Experts of a small language model: 13562 steps.
Below are experts of layer 3 (counted from 0) of a mixture-of-experts language model. Rows are named router (the router's row for the expert), up (a neuron's input weights, with its number) and show model dimensions 0-95. Each number is 128 + 32 x the weight over its row's rms, rounded and kept within 0 to 255. Numbers have three digits each.
After each expert's rows: a language model's description of what the expert responds to. This comes from a sample of Wikipedia text that the model never trained on.

# expert 25
router:152149150131127104119129101094068140104160103179149161125066135106110106149094135128080132127133133084195156150103073132143096160146067190147123164127177135078156120154097126130185115178081125131161099156143150166109066066177175073145098070144118163131088122151160154132181101117155112156
up1:096143183139093114150165130192151098094160159133105162071144139084124146132121197087120130106104185057116096177101128091130037090136112105164075166122156095110144151107100087120085101098108125137148115137148152101146134059120145070144109082170113142085088089142121071153147127104134139109
up2:181163125116084151053114116148128144128120134085141156109060117120145106154058155087114130155116115182142151098114138126120122105149091113090150121167185124081121060151081097163100088120153117141131179134074165057105135079097176128080025120141142142124121114128121124138175135112096100164
up3:153142116103085088119185095132111168105088123127079131155089160146120146121135107092115133126146131171089162150116069201101104104176126123146124132179126132076147177107098136150105145136072116129107160072095177123140022152154138118176134058098080097110088152108156138127093147124110178075
What it handles: Section and infobox keywords. Words opening headings or infobox labels and fragments in music, sport and biography articles, such as Track listing, medalist, ISBN, (age, released.

# expert 7
router:167117090142116129103179113090098102142182103141144116155096125058080165132110110119157093103176122095158108161080088149127157119073103113146110131080091150159125104138071139113191112137113112133143175093159086142109099117144163077106069062128147137128162160163159177197166138062169144146
up0:155146212137081108146120125183112140160144125155100117144103121076172131134120063123082110091188155147132098129139107191101131033099128109162151169084077096153069130145136094122117126152097090138207147128151129086103092085105124107102113148190140161134141134100105182129150164085114137120
up1:095106128140113108075178120132123141111162134167137109175113122144168064116144166095163117180142099151161132095199078120150178107181084129157151184131129141095132106092168069120174088189182150145100175107119143116165126107159157109078088159186128144092136110129174100086110178139099114160
up2:107179110128088136121108108089118149110159112110076106128115105155110192142134115087170123151148205138160150153125115130224156113099141154114172154125149166135189099082128180141180095174113160070153142119147106124123130173130170099121138115083128140091139140219155177168127070147094153101
What it handles: Proper-name modifiers, table pipes. Words inside multiword names of countries, parties and institutions (United, Democratic, Soviet, state), plus pipe separators after team or place names in tables.

# expert 61
router:132090129107147102129151105146151194112137117114124141097093141133101124175095131124131101113144125163128161129123104151145115109142109133106133182140156182171158127112152117075153159145095108084119183127178139081147017104183146166136113092158095093106177105141162137242170135122089069165
up8:096128131110139165172116149173152107059123090150108156120103138164102136113097110124183133080130083121165102170152127122122106180131100134195150083113129160118150166046126137149140094113081032112173174091116084097082134152106129071129127054074133136144146107100105142143142114142122080173
up9:106115172117143078154133150100107097121147085137103140150135151120079108082120086095167103180079083126116138149109108113186129127177188182187116117164051166072127080138106104127100134132116059075126138137143058078135169095120135162121107057097121184114150094124115135146115113147142094114
up10:172118130172066119075171144149182121181164042132176153128128149148166112176121131108107120156119100129110160172139118126090088153129101126194176107113195098128090178155134112127218133101128131151140154204121132116115121075162163113131115163168143149140172115102129137118096112131155183163
What it handles: Short inner syllables. Short two- or three-letter pieces inside split words, such as er, al, en, in, like Cap-ital, rec-re-ation, fac-tor.

# expert 45
router:157130097118149118135129099080130170208173154090147131176123131140088155123064083121145100089139107109120149140099096163172122155125191135126141178126151082100123155098133165053166124145130106145087184139119123141118077115143127187160089093161132144106147163121175164182205144077128083091
up0:169095107115162083120157098137132193142161112129122139165142139135087150099108117122142146165054084159124113137164136159104145171136132150131128167123179132183061146145126106158225084140125131151110114135150144131132150112207116128126063082079068160098076129156100162144086184097167131157
up1:174089073155151098121188072132171190095123120078150138165131131104061123166168101091173067113128123145146140115101151162119087142101125156161139173149121085171158132212150137104149126066139119144108167134162100112120112133149137131119099046100178086109148158150130076174149094153134111126
up2:053180129175153107126116136105104135104115146133097153100124130123052189092094074083133110075125066094117047125160150146120100132134147111112085166116092131121078081117125152128166174168116127111154152109169070114159137103095139070150165100154101117132081213120137156127160117118138143172
What it handles: Letters in abbreviations. Single capital letters and short pieces inside acronyms, codes, foreign names and coordinates, such as R-Au-xF, L-GA, the 51 in 33°51′.

# expert 19
router:124123118136104102135130122077127136130189061107139116139107127115052135149109154096195104108150103120151154157100109168160114164163113118104138135086127157109128122093140156117135122187086144088127109115157134169121019088151138083118089070149064084129127177144132126173188162126122044133
up0:105112171128075149093140127163059155195134120138111128128089207141183177185121171098131116114152104143127154216137128097170138159105147146107152109090122105122111141148077102143086090100135094147121142112077167127096063130137122164059082164159108139127130195113135139115108116171089155102
up1:097063036084156136155161170163168170144094177127124107157132156141129132097108152147162076161126116139120125086109098110165128122149107104095172126167149176146132120188140107075109155137151093149091158086127144114080088086125121146107163145131093127116113130094082131147163048162089105041
up2:135132139137139115153096166162190152184177082140199127120121167151102128185117109124080123166149074108110094140145106174162112157169140134111095081130175081120085155132112121193139128133087157107150109141140136191117143134115122126135106171108135173083128186059113110109135075078122059185
What it handles: Mid-word stem pieces. Middle or closing stem pieces of common nouns split into fragments, such as Ass-embly, Gu-itar, sup-port, Br-end-a, Ar-till-ery.

# expert 2
router:134126044105165156073157114120140145144189136138147159129128158079084185157127117095171104148159116136166120139146127150170130093095115166130095159113139136129083083147154167103104143117124139070147207093095128150160105073146151194163095102118096112112155195104175143185170080108163103134
up3:090086149140116133126094157146089110108081112163101145118119157190140069190105159165146125081110128152106139081090115150118125149140087211082119076118194141183090178076109075131084097149146079169148096133089095138110116135090128149114114143107096103139175097112137116120139125140042103150
up4:223136122162140165153166107075156149092106125134113177068147113074059166139121114128158101097105135102080122120109142126140035120164128137121127161175098181123113142122100143119071125068092142085097124069111163123134125162117110160160106116157130140070110145141101103061117107135103183120
up5:075180142130158149135109118102095137154102131099143141200130162155129178137129124125150164127176113114179092096107157143112130153125128129154014144137083115156110184151140171129103195122176172120183155169093129122138130097179109163134125098120063107189178136175115091097101087123134096126
What it handles: Foreign name word endings. Final pieces of non-English names and words, often vowel endings, such as Ulderic-o, Unakk-u, Cerc-le, Battut-ah.

# expert 17
router:154132107092151081111124134073138197176166111132132171107100089110106133136086153110133101164165170170141175130123115129114149150127132169138178117087137152110126154074095130073148141176122103107148100129137130105122153072194157129113064113132139128097155143158202095137222188087160071135
up0:098166109102119095110188089154141106056187081140195137135106141075120083067156115175127079135100073107150153126140150130161115146172166177158140142165098114121163119062126120129126124154058109142187132120147115126134148141165130105130120118166133179105205124156169166156096127089120074123
up1:146112100110121137094121139196092176083173135121147114129135139125107081118139146104091152130119110077148146124190156133232113097139190134137088132128156143085132117088155146117196113173119196092148148163146096171079157131140110138152145154119135087152132161115172154139143201149157077056
up2:123098101117165140118183113093093103144121132110118124133144091136109130166148145163107081149088143139142202097167122122124143126163203178180074166114129127113157148152077149185126155081175137063066151105172085181122150139153156149151112083197150128111123107160137104126121151097117037131
What it handles: Punctuation inside numbers. Periods, commas, colons and degree signs inside numbers, coordinates, dimensions, URLs and tables, such as 0°24.63′, $13,827,006, www.filmspotting.

# expert 1
router:139121125099162122110148075143157193107180124116161141087087113145085156135106106134191091146118070169154147149072114130171139169111118151141110154137137159130164184078122113078140107123083125092176158128156150137126113114201126126155119089168106156129129174178221080198162146123149095127
up2:082135153122126089157122040136129078143104161148150193121105089115080137137121084099131138153153112090124096180092143172102110128160117138133135173145142154127157138091068111091138181125155147185153164149123103075119130142149088153084068139127123169152114235103127122135146103151199096100
up3:073170148144146150123145105170130045165167082165102143145137081126125115119102074152114101146074114101102074114120188157129146178187120143143103072149147083164100167063105096073131081132133162163136162113087121151122178163144138094117142095120148178145126068170095164123142122140138098089
up4:094141135173124191126147065123142135122099135122074109077121175131106165122151190108032112108096093131121127134123135114094132122117057080144049130127097122129137152189133141208120070176116144091101149137113098123128175098107144161119141152146076094116159088131168105162093152143080119148
What it handles: Word-final suffixes, closing punctuation. Final pieces that close a word or sentence, such as suffixes (-ance, -ship, -ation) and closing quotes, periods or exclamation marks before a break.

# expert 47
router:159118135071167131074132049130084207160170094122155141117101146084111162151125141114162134107149104122131151165119123174160142166135133158146147171168105159124144151133160136093188162122080102087119171122142139109151044089246122104141111081164140140124141109109167142168144157131127128122
up1:079188180091123074153099113138199066097137114132151162096129075132055110082140125142131118108124105120136147121088101137171092113079122112091077067130147162071157140108140068153125089114139188152139086124128157117133076166151129197139140104111110151119159124112184080145121152124181121105
up2:127158114116044138073110163139169147195160149122166125142095153131091180151116125132130141150149100113130138161077136104098072154125116221135140101136081127156111135129157148099108116121109128111090151162104064092066099132100128175125099109124076190095184110097144154217131117096107156115
up3:132082112127125138098111033143049167121123158159090124144122165121141146167127099182113183150154154089101115087123075164144140142130131108166162096100105198165140136033127123150165143097089084153155106131198108111142163145133137108155122148107075181134133101170148167136135167164132136157
What it handles: Place and taxon word endings. Word-final or inner pieces of place names, club names and species names, such as Puntland, Egersund, Montenegro, Sundbyberg, africoronata.

# expert 30
router:110127099105165174113124096114130189106128120098133134109071141106109178135076133104161125116152102158118127144101096173163111167143138135138137196133177128138164061117151131126144199136097138146149129095124129176165062096182148133159139083141127100091133212160163116193199074100106114171
up0:072118079086173140129078103111137132165126149151114136056081174056047112112112070147156107116128086128102086134146132152074160092134128119148113131131143121129132103111122155068165101165129095145096107105099096107140093127073141090108171110102116127132172160094172040175154108124129105075
up1:141092132148156184095112166103152113084133130160090135121129122033169095166132160142134130138113146113104117179146136180089122141136047132144163105049075156156130147106128105084094110135144167143181156132091172141135128108207129096168092075136097136115122118087150131139079114118065073142
up2:074124076087150140143086120110130130097130144107145121084029164079123139127130102131137116134122075119099134143087128109093120150161118151139147149141130109089160111140101135103146103130123130158125100056097089126145066131108135061060144095091116160156150188112182078101118158114159031071
What it handles: Name-internal letter clusters. Middle or final letter clusters inside proper names and rare words, like Hay-mit-ch, Ö-st-ersund, MS-N-BC, keyboar-dist.

# expert 46
router:141140151152103121101122148118113114086133104149207204114078144109113145190106143192142130107106141132093166145119085171193149128093088198121084208078132168125093113118164134171162115139095156073106108092127131078162136093161152144112120113103083126112156130124140131178152198101141107146
up0:114140104097137203113074117114107123143122150141041150132124103116084123149092150117129188178102187159102109147151146110116193089136099081088111162038175101159171090129124144109127140134135064115130132127063126121158114109193157126088136128164100127139125100128143089119147092206110099110
up1:088133106133192129114168085166156137093179127061103129128153153152167173066156116126155149132137093097125138143163099116195113116166165120101106136174105104166103138122142137065144175103106167105158139132094156192156128121173110159197160121131178120126105148111231157145129166145149149087
up2:166123153124114167115120162124078143162154106154144157105124099088112182144139179131158094164124120133097121135114130166064187122160082134193149125181159119146135142091102128123205099109172087118180108170103080044147128121110118149182100128103190138141172101126155095096152060160160116152
What it handles: Prepositions after verbs. Prepositions and particles following a verb or such, such as known as, splitting up, compared with, over fifty years, including.

# expert 56
router:167090096104171133120138081112144153154121147131131156102084120102107184205025102173106111165103160181107110104096122132170144113172069143093151137103132131156134093132109085094148169134193144136108109148111124109069093081164171136100083116140110169139135146122166068180148102132095108163
up1:169149169152111116102112144129139129087107131165148121071091112137110162133099120099106172146108103095110128066158117208121107145181155105123155145139114123105179149104056115187098139129138108158094126117177092116200161119119107093168107115143119117114110152079062105128111177011162145119
up2:114111113120166144085106150160092113116127168121155128165104134071157179166129133098095120132119083121097100099140177151167152131140141078128081089069161215152094151141162077182158160096094167135132145152125131098096151085153104129157156133101034136105152149075138122110089107109196141182
up3:079086133135139123105123082128136114144101146130178153152094080166076097114129082109077121137197127098125142132069105115118061093121135118171116134096183110146185121112069101114131091095194116159105076051173131107124092067197137161116115129111097131088164095162163130132158115119140095106
What it handles: Numeric separators. Dashes, colons, slashes, commas and pipes between numbers, years and table cells, as in 1965–1986, 2:03.26, 2200/2000.

# expert 33
router:151100118099124105099132085114046183132143149149151151089106158094114158138056132153085077134139064126131103102123142167218120149088165118181165097113096100125100086063115094091155111141080111165137151141133105172107076076143134115136122124103096096086208123171135111144154121112134109123
up22:110116129147126134132097090118147141104147000175131119101144099092144109131108145125177106133109096139149176133100068132165079144099153161146174141058126181152113183111141119144090096138143165119185076122098101113119114173090090156096116151066125097165157147052112147105139130127121157145
up23:140144072043139159115116121185143115150126122181102186138061092174120132155132081124130174167061186137101149136109102099142159141115128159078164194135119099101093091139150112160153153144159165186192129177094094080115128094164123100126112113171105160101146127122129144115147109107149132191
up24:154111157175140155151188109114113150104088136119100138118161087070088128181166139135127118143142118125181151148131108142080159147048109088161178158133166110137112085118099145066080126158170160148126098106103098130133106080112156087073180088140150137141145107141119115136192144124079059206
What it handles: Infobox measures and symbols. Tokens in infobox-style data, such as measurement symbols, dashes, minus signs, ft, ×, EST and the "hand" in Right-handed.

# expert 35
router:146131125122167111140097138150119220168202105151191178114086145091098106168115110158168143147105129155054140115141136162142194104102061116170136135062146114105105139109144143128170101129115093102115144157127167131129074134162168148118111138135124157147166182100188087134185180140110136093
up0:145173137140142123131149095112136113067053128149188137171124138100087141093136127160159140122132111165153078118132155121070108116152125126110122111096212110140129135060129178134071175126081060130170143136076182059131131112175115141157138136094050080153130129138154086113141168104088114124
up1:117066110083131094153117150133095178191094152155085100066121087141129098162132119124081128173139060122120114136083069141066174124123140132102147107141066073106125180080127179168135088087154132115053135126124138089170123105120107139110128136143146088121117166203126154072129118099148116121
up2:170109151120062107122134140106070116132097129175156177172066126114105119113136131114093106147116080166095154192136153125097151128166127120094136093111131179177216161106119137140109122106140078153119144142143105081113141124145141219087124151135062048143110153144157110200098127150148099114
What it handles: Section heading markup. Wiki heading markers such as ==, ===, ==== around section titles like History, plus the line breaks and years following them.

# expert 16
router:148137111165152134117110047106120147102158076124174154078080176054101081158080124174137083149135124098149111125118097157143119098046088180138117149111150168077086092186104131149124122153093132059119117091138090059112116115136140133098123122135052132155134135165134090127115134110114098157
up0:121117122132099087108148116113117145167213153135173111166118086079140127148151119111186078149140104111128155151135106129131194099083074150170200209129121170088132110120169130102124065162105132118079186082125116124100103130132143163117136130102122131124130144018129146089135129165098143163
up1:122126165147143060090151098146186142117142137151183113077105149124120164125179128082182050132124137114130134134053075118126128057120150199132143145107080101112128144078097153098149135150081145114103178169093094141123139149095163096132157137142094152185161151083102143144131108116127182067
up2:110119155120147096148129125156088128147092122136103089171097096090115183158145081133104090171091136165136099085031173140171127113111107124134111171121098077120111137094154184105156113148124058157144215092109129106079087112153100098125148089072061135118148117153133134184153104119160169120
What it handles: Narrative verbs and prepositions. Verbs and prepositions right after a sentence subject in career or sports narratives, such as began, finished, during, in, for.

# expert 34
router:218147100081086154110137065121092108142153070142124158123116115109153137172092143139079100136130193080134085134099098123181157121111128160138126104072117124096107171119079157081114101099136135091116140146126122112137144120178180181125082074105111110141151138110203132202150095130113075097
up0:126114078130102114165113104123136137095115095162101166038109089067129124123129150105092147158094152080065155160061118159108055078130151090122088103165085117198125113138137127151132147116123124104204126129115112091134132114092120141084103131101127134069097163088101098100176149154153061146
up1:113101065122132169121123095113159091102126134092162159158122154093119109116145148209139097161177128084150181116130148097180087107143157120094137127176183094156126153170167122042115166125088143114111084076148094134161139087201110167109123139150140083091194112146072124115113133158135154095
up2:138111137063078111155128134098075119108122134127176127079127144062153132128136079097120107152111114131152139122119173111106122068045155095146190129135172130078173188104185124149117129053110118103114114144109144131163114117125172142094092085134127076123235148126130120128153134136133158065
What it handles: Short word endings. Short tokens ending a word, like possessive s, don't-t, closing quotes, and foreign function words in song titles and quotations, such as des, va.

# expert 62
router:177137109126125115124176114114178129154170143123136206113109102048137195136107099150162141087094077109094165100113096147125068112142087134121135112104119128102136082121145147118093115115082084077177154117125113174175063108142205146139093048135129139089111148136169139165158106089137095111
up0:094120108121104123101187111115083146107218183123140116177146161126130161121135139093171145185095129136080082104178100107121148104118138123183095145093192125121062162082101114102137135102097145164107143101106099160138111133133134093065113166132110103053121124128123067178111156181121117189
up1:118155097162151150109118134137136124092194145097104177134137190113116151116163115084115134111109179110112141130117162111113129098101046105088073122121171077099149097149112164119102204119086121047036172144108121132104130160152131123140100109085099051122124159141184156131094123170158128137
up2:125116090103120143165150144125071128163097080200132153147128164187164131118125083159151133146049129131063161110146196144141129162167103123121126088092137089140127149102132132172086078137149167133111156109156101169160135122114133136085099185188110101149146092149154109113058149199180090139
What it handles: Nouns after the. Common nouns and adjectives following the or The, often in institution contexts, such as public, Court, military, school, original, summer.

# expert 26
router:143108060095116123097162082108079144175148122150130159090102167111125206117109103102142122115090096125136141122151110152188157114111122151136198163083151123136133098129163125109143118121121091075142072133169157135176075096155158117121081058075119103148126175148154192151146211140118085100
up1:136074116188131108097149086151056171145150132206137120144088158122060136154175159091119155135133120120103165173105104147072106171096116122085092135131120066144160097109134075120140153142158168196093119092080076144183098129133135133172111148127123137086136147140133100118132184166154178091
up2:126122113115161179045150093132084125132124134157098201034121120148142130136078159117085079173138124178138143200090102154148087107133178178144150161179166106133162103114084112156121115084124144183125172121178172123135115079132144061122153132106118141143150135156110137118123146146115072153
up3:099146116134055122095155131147155133080110167122143113124128196151122141103117180202150131138112142135069106149113161167152084116176061102159131140134131117186093146042134154141086147109093100151178118121159088142138141146137144113128125067065134125167153044166130139139092124085092097096
What it handles: Abstract nouns before prepositions. Abstract plural or -tion nouns ending a noun phrase before of, to, in, such as terms, relations, individuals, order, testimony.

# expert 11
router:159110150137133130118147093069145131152165121155162159129062091146120133132110124170117142050158067115169096068134105176171117143131096179131132113086177124129142124169124162117151121112107137102157159147107123201100130067139178125078081078142093109153117123151151119176207129133095057093
up3:167080138145160105123141151085124141105108155177104130108087096139102092106132136085188136196140107220116154080177127136159078132147157159173063132164127136109097109139071127053165169172139149108141157107148121130152131156102146188168162077104143075148116072156137115157144111134118088112
up4:133133182164098154057111156182119124179144070166171197148139134161143156094150088179183147111106123149141143137102161175105085134167138171140157116118136091126079155132129186054117066140157156106096061144165122113133134158143122196119137114096126102144146111192145146171161108130117146138
up5:170104102130093101120187056149081089132149096139125160119126127131119143086143160145110128114123159028190102111137178153108174167138109152138135091139171112146083118134145147104139171112093108122123043140142079102084139114137103126132183141123128145074063124188176102118141165172091173145
What it handles: Determiners before modifiers. Articles and modifier adjectives inside noun phrases after prepositions, such as the, a, previous, former, original, consecutive, new.

# expert 36
router:151118116128154101094132176083106157134141098135129141125070160131129115142083075124141091104159109082187192118138114154118069155117097120163159131118149162062157158116102165081144062124114097127179085097131170097115049075172163142123077127110074128119074181128132087152137156099123082128
up0:104060137032161139128124070115165141108130135084071136130059148111104144129140098174153111043166072118125118102051123146140116159123115148057105119153117092145166127085097185146121172078136149149139132121085131108163126142145119092163107125139133156135150158181109085139123114178137109089
up1:086127136156110130124138181150139127126083071184181145147125123163127095084129151191133137142123206124199108105079118148155176119095148191132068158145150170129131132147127093112136140206106140120129089087146124066153140135166147120144078099079154124112096102147137219161110144126158162136
up2:126092113145162144164126146142188108100119197129075107141112137123065115161155115086088065080118121167105106175154131175112139093144161138206104162084078142093128170134064120113137207115161116103127107131090076089182126139152111089085132153115128188132101167110159136118127147150133092091
What it handles: Infobox labels and line breaks. Line breaks after headings, and field-label nouns before colons in infoboxes and lists, like Born, Province, Past members, medalist.

# expert 27
router:111080102165082194113186140101094255153143093117136153143098144135111160138074096148119112079095088115136145111132134162195128113158096167145142108119117133130108152104103144140121131108149095100120150130141114169124029114139173158105089120150122106133073110109161155170171145119143104123
up0:116194079096086178081114129164128185120110128109137119126071186169151194179119133171112093093129131176132141131133050166155099167121193135109161146148106128195154133137128062138117121159166112133161144155141142170073132125152122157166107186071142067083147138132132148110149134118115128130
up1:109126116143142157126123104107096184128125122149080163088113092177154112087134145168128124145130095082136183175105143109038062166148080082125160117095140109088160132077140159175139114131132175141161131135110125117147156085097119095160101164180070154083132116158084096106214152086159160122
up2:131109124164101165119177111149143086165131147156105138183181098102120177102083065142109091107064091156123099108153133109147143144139148163156154140158111130090101114130031167086129158155153105146105176122129097168207106066129151070139174107122135154122123179112132106144143085144192084129
What it handles: Mid-word fragments. Word pieces inside rare surnames, place names and uncommon words, such as ow, ob, her, und, ou, as in "D-ob-reștilor", "G-und-lock".

# expert 38
router:114081102111106082065142111123132128208173072154112172167087134103054124144110146121107112087123158164151150098103114178149108170089123152131094164103144129128097109164053132088118128120081118116138098109098139146121089099156120109117117100102068180093069149135187112194124069107139097140
up11:123084092155096211201154126096120114151102144097128116137179118170164124148129136148191099159087116114157095099164132093152204130106176111122152073139184141127106101108155207073124159113152081125084107143108118148139100156157164140053133135123087098151108104084127166148140102103128089150
up12:068126142167149128192120117171134149156150127140098128124145104100172139129125041044148132124136098149111153103155119081165115184129153120190124147111156187148104163116125122046117103169073148155165119169113138180196139153120099144101146158087118147101114152071115115168130140136185170141
up13:151151114122096122120166060062117128119148076144095109141101100139071124147120116097084144144092130132106164207144119100126142085163091178142139178119148150075123075139074114137124077140079151160108175091102089177112121159100151083056178126123136162106165127166071083134138081104147101139
What it handles: Line breaks after headings. Line breaks, mostly after == section headings ==, table rows, list items, or sentence ends, before lists, tables or paragraphs.

# expert 15
router:174086153124123109096117097122129141124156124169147169110125120114065142134034108182129102119077084157151161098122123161138099099108135145154141159099112145072155101156136162077159159122147093100159189121092145133132085074210134154128100141080105096103126172132178122153221148158106105155
up0:141183123164054140119134141098143162117133133074142114093130190113135135106085111153198128111107160170064137066102196144103061147127121096135145111114080147102152129151129107111068111085090113136106101118130142158084152129099178183048094145107112111135174083096154135104147109101106130075
up1:124091137167030133122092123064159090072134193158108143147141104098140090103093171153149171149090190139152089118136126177092086103151110137073116138098151116119046111145114147151163130114163137103191125122134185173164101179111208119093110136133112112135098148103124147146129140135144154142
up2:163130130090134138118079114088132120141105097091138153081137102096082116129115158139153061078124138070154189178143138123103106084097209101119120135096107132158166160166106163165164123101140125094127161154117125110053139110143118133136006119117099114170157172113112108119094107116172134071
What it handles: Year first digits. Leading three digits of four-digit years, 190 to 202, after a parenthesis, comma or "In", as in 199, 200, 186(9).

# expert 3
router:111128171139124116162177146093123128142158079159182145093085134071124171181110125136118051130122140118187119132092123164136168105051123166128104174099111167085150091130094180167150075140119123092109109109101117081087088115163202123129098121142088136124174127153163088155149079117087120176
up24:133153065084122160142087141188125141148198098137115167106077186215145066128091152159126162149081161106104124082143126114109121090135104114120165118101174146091111095179120056169115107145108123149155097145073130117104103150094140123155044147148178107142101130130133178123135158131107166131
up25:120096147083067130139137144119127136087088073177135126058110181114118147130131097178150109067113104130100145187125094204096101171151105093110135150164114193083119138125029165124169124144157178100147123105129106121172150091125158133159139096151134136092111114174160127129123125053149112104
up26:121093142068116122154082141167116138155100138096101193155112086141121146142100150170110052066187039155162104155089150105175149153096137136091140100110072069132143188109118096134104147125101145135146115166094128193145086133142099100127091056175139097142107143127113121117135109144119167086
What it handles: Prepositions after nouns. Prepositions following a noun or name, mostly of, in, at, by, along, during, as in "Member of", "Homestead at", "History of".

# expert 12
router:170130084124116133119120116069116202144135065138135175136073104101103111149071151164137110139135157146180121106072111146175078192121176121149143120092148165101113151142130177126121093112136075081153102147089112099111056139125203132157071110121089157107165155146157108151190113102097140142
up3:096199095096125124157136136107147145145147116163165138111118129132104126139057190171146134122064124144083131141155107140156134130158125195057098091119050093085080120076136104113113170156092082117101125133062181107130134164123128137108123133084079136139136160150210106118124174098146106086
up4:148072178118123138096102136125087128115118204112141189148131116146127166155084156109167125125092106154167070149124174096128173151117123116102108152076164101104097181122144121154133163179122128131106113111131062103119170134154136190155135112110131039099126155106225072114148190120110136115
up5:122125157124108161086170139119131185150150186159093145135125111121121122144131126142113193132127157173188104142207147182124139158118129148176124175118149172101080204181152209136158114149175111146161079161169086160170127122137106139139112095126108129115135128161173144111097123188063144172
What it handles: Word-initial first letters. First letter or opening piece of an ordinary word split into pieces, often after the, a, or a hyphen, like W-alled, Th-at, h-ot.

# expert 53
router:160142168154116145121150058118085152143154113205110175124092105139065201172061152102148110138176097094066172100136127161152088149120129114152112113130160106147102130122075131088142160133093095085122170116133076116119113083154146123120087150101107153058172120115167095150126094101151071110
up0:137138078114176106114129118085102136188156137090131138098116133110156153192086149114121093145128157068125176089094083114129151083055148100131094125115072216075136134099142104194132172079107127136122118164107109116127125128099097125134074174114150100125188113056125112135134129064167132109
up1:127073117174072151168151144087089162227101152146110167133098175097117147179134158183163144163136106133129117126108083172094149175140156148115127094103145159146130087133113116112098148163146108156080134128119129085119148073141181188091084125094171117077132140165166091177104136150171143085
up2:155127100170124098154109162083145145144156053138122129075124175128100130142141120164120160157149132098123101106090100155119141113060173103175077105131126170090160151095095146158123168124141194157099100053079149114094112173148104110120032105163095138107179104107095161145122126075123091097
What it handles: Article and section starts. Title markers starting new articles after blank lines, plus sentence-opening words like The, Another, Most, and census statistics words such as household.

# expert 21
router:115129148088115159100174125099149136150139141175131185142104152105040089171090121184160084173127094156118120175129137161121130163117102138128097154116133138122141087153139146078141147125061088098145115071091114127185107103192116104111108108124109116098110212104184153215136113098109145088
up0:137140109148172142103151141089121139133148083081192147121142154147109097122114172130125119074113109109136138111083134127133062105145110115120113149179137114108072121131083167118120107078135102181078144137099179126117138131120111197031066142196109176163139122137147036118096122077135089102
up1:125151092134091139168179153089097128119160054126108203111137158140109149105126100124088164094127116114086095139105106174129120150081122120113135068111079126115093184117111187166195125122083130115147068110131157129149150151128149074165100115122132160097182096210140197161119161115178124117
up2:162109148081109156142099171121098140187146101172142161180114098137144114067120109147078117111110186104142140140151165151118149147146083141118212114124105159094113166129105117158138084133190215119104130122156084124116134127122129096169114135075102221161128144141157198096098092141165155100
What it handles: Line and list starts. Line breaks ending list items and the dash or table bar opening the next line in lists, tables and websites, such as "- ", "| ", www.

# expert 24
router:152166074133137090127129111115111123131156117124139144153084080056122160227083090183117139125116108095154126107137106144170105164089119199103142106124206123154152172153074101096154149081144104106114138059130124137145068117109164137110083128089074130134135167153176142162129099131133074142
up0:089121166105160100148128145114157151152101121195128144144125097131094104096082085153104155120096176113138190159123153138134079157195133091059155142176076116170066164110107148130182171121162154112089194166085080094119101066125137108127106132107087174160131121147182143132101098155132093137
up1:049139127186145128094135123125139116162146172085109116140168127108141149153098115081149121170178140149142096157063126123096132112155128133146126149071129156166131100157206140112162152174104142101184104128115171101104071092142106137188107147087146145108216104066130140216105133121150123111
up2:175131135130096115083152096103092115155147056144172134078126117109132152160150163127135125129161170154141125125072108121128138105131175175136123117089152185101141101134162179080098111099126121152118071158107174081078150179143225166103071087115146148147102104114124107166184201143122097145
What it handles: Participles and table blanks. Past participles after was/were/be, like released, published, divided, listed, plus blank cells in sports and election tables.

# expert 13
router:171095126129153091145058114136080202149189125141161168140037180120069119132133113147113113096107090171111071140099107141129130115116139105121103129070127098139139130105111079154158117121129116088188157105135100153170093105126186106142112119158135087115164184119160166155167164069174099110
up0:203191096107086136135147124157190128084168118129126150122073125067088082143142126109075096175112135110130113070094152103112172131155156149105109208066187108121169111096149116159149137194123104131138118098122167120160141092131130102126099127187115181195104129137174157119134132137147103154
up1:086113133134117119131109137156118159127115087091176145177100164109046118140132076107116112116089147162180150108094141098199096115124104139107118187118184098113135130103100102096048142160130138122057125195156119189086121135132128149185151130161117096161073145127114173145123167082136136063
up2:071056173139146141108117106084165132173154173089109132148144170157135130121122198120155118108102030139111168136138113143184071151160138153135104091126142091106107108144134127029110080101126171102074135151107081138127149103118105111139081154160142132182087159091127147109115117122069146136
What it handles: Headings and infobox fields. Section-heading equals signs, list dashes, colons and field words in infoboxes and tables, such as Time zone, Dialing code, Original, Record.

# expert 44
router:138122093112130123127139082128119121116140106110184152067094174023124146184087052177160115096124121131099198112117121158149088132102137195169100120124189202092130136126126109115127131137122107093092107096132132118151097094131136125125126078147076091138145185156166156137134113082146073097
up1:133147136079122150150181178108114134105069107132146142128139101120142095095157179111104154076098082118135148163122164131154078141192164154099186112122091129129087112085148127070154095146118142069158086106133185150090129088132137112155137124190192199066107139138172116150169126140170072115
up2:075115179076160129118139091121092112077123084136177100126148175048175163147137079149108107118072103089112148147093129146143135113155118184138101137082142171061133063169093109133126136203174185137067181133165121084146124112130094147139132186141110110150104151139144125133112131114138092107
up3:121155139090121088105121144159089126142157119111150121157137102151100136178117134056099047178105139142130143155176126171114094083123113164107128162138111206092141074151146092150127168160154149179092183081092121146084120137138102138055162121127103127096110088115159174114150051104116071097
What it handles: Verb and plural endings. Endings of verbs and plural nouns such as -es, -s, -ing, -ed, as in s-ells, out-lines, w-ants, chann-els.

# expert 43
router:133109195099082127149128129154163141105177088171160154107058131133105177119105126147126070106089064103128127127138083228140152156076125174164120173127202126142122112109105124121140104157115135135137108144116116115132124098161169133126105062097116128127190119167135123186183067113096083137
up23:123119106141087072130160104178146140121136146135191131091121128139147121119107100185103116180057074129102098093177152085088112121132072094134145118101118131087199114092097143213116112099122143137145055118162137136200102154118130157171136104155110166111114116199156106116143141070103147163
up24:178194122083145143130110068057121129129169048105131137143121091133091095104135110082135031153132147107113109109105120141148143071117109132096191119151118195163155067127140119169167088108127053132137150100113123096095112112109113114076141156099128156166116118130128105198127139131115131175
up25:155130165164116096124202172117151112145134156112118121081083168150132111099092124151068153153110169156083133121190143189088100186183107187193083162106125123116092182121097141145137133145137175121147127188191114124121143154162160094136101107123156076125192138190144130112103141131100111123
What it handles: Prepositions and articles. Function words before a noun phrase, mainly of after series, position, many, plus the, a, by, with, during.

# expert 60
router:150135135079098145125181100122128200148185082103123146100117165159105131170080100180125069127158130119093190139159106168133131138106132176147153148138050094175135181154134147143144107169090088102181136127093180166126046115151157156108122079149113134104133150156169119165172099127105091123
up25:138172153191098145047097087122150171069151078093094157129120197141137106110112126212108107163130138129106100173138133134166125116121111152210136178120141101100164073137133109176143074060134124127109149131096115161150139134093125137119151162121148154129115135148200104168099087156139082154
up26:145113145133039113014128108122142114190150082124085110145118145103142137219145172168107115086155106180140074132176139112120085096167086107102141113123105155140121142125148107065146163143155115105161165092145096081102090135121118108106123082140109119101121154118120109174168124119067137098
up27:183075139155193136141180140093082150074113121148060111141143171122119124113093105081169055104130133129123150147072129076142114137100125132159172179144094189182110086090104103110085110153143130121122130165160165172069100127148142097109139131104096141149147115156118107155147144114045081165
What it handles: Word-middle syllables. Middle syllables inside longer common words after the first piece, like op-pres-sive, Em-ploy-ees, g-ast-roenterologist, gam-bl-ing.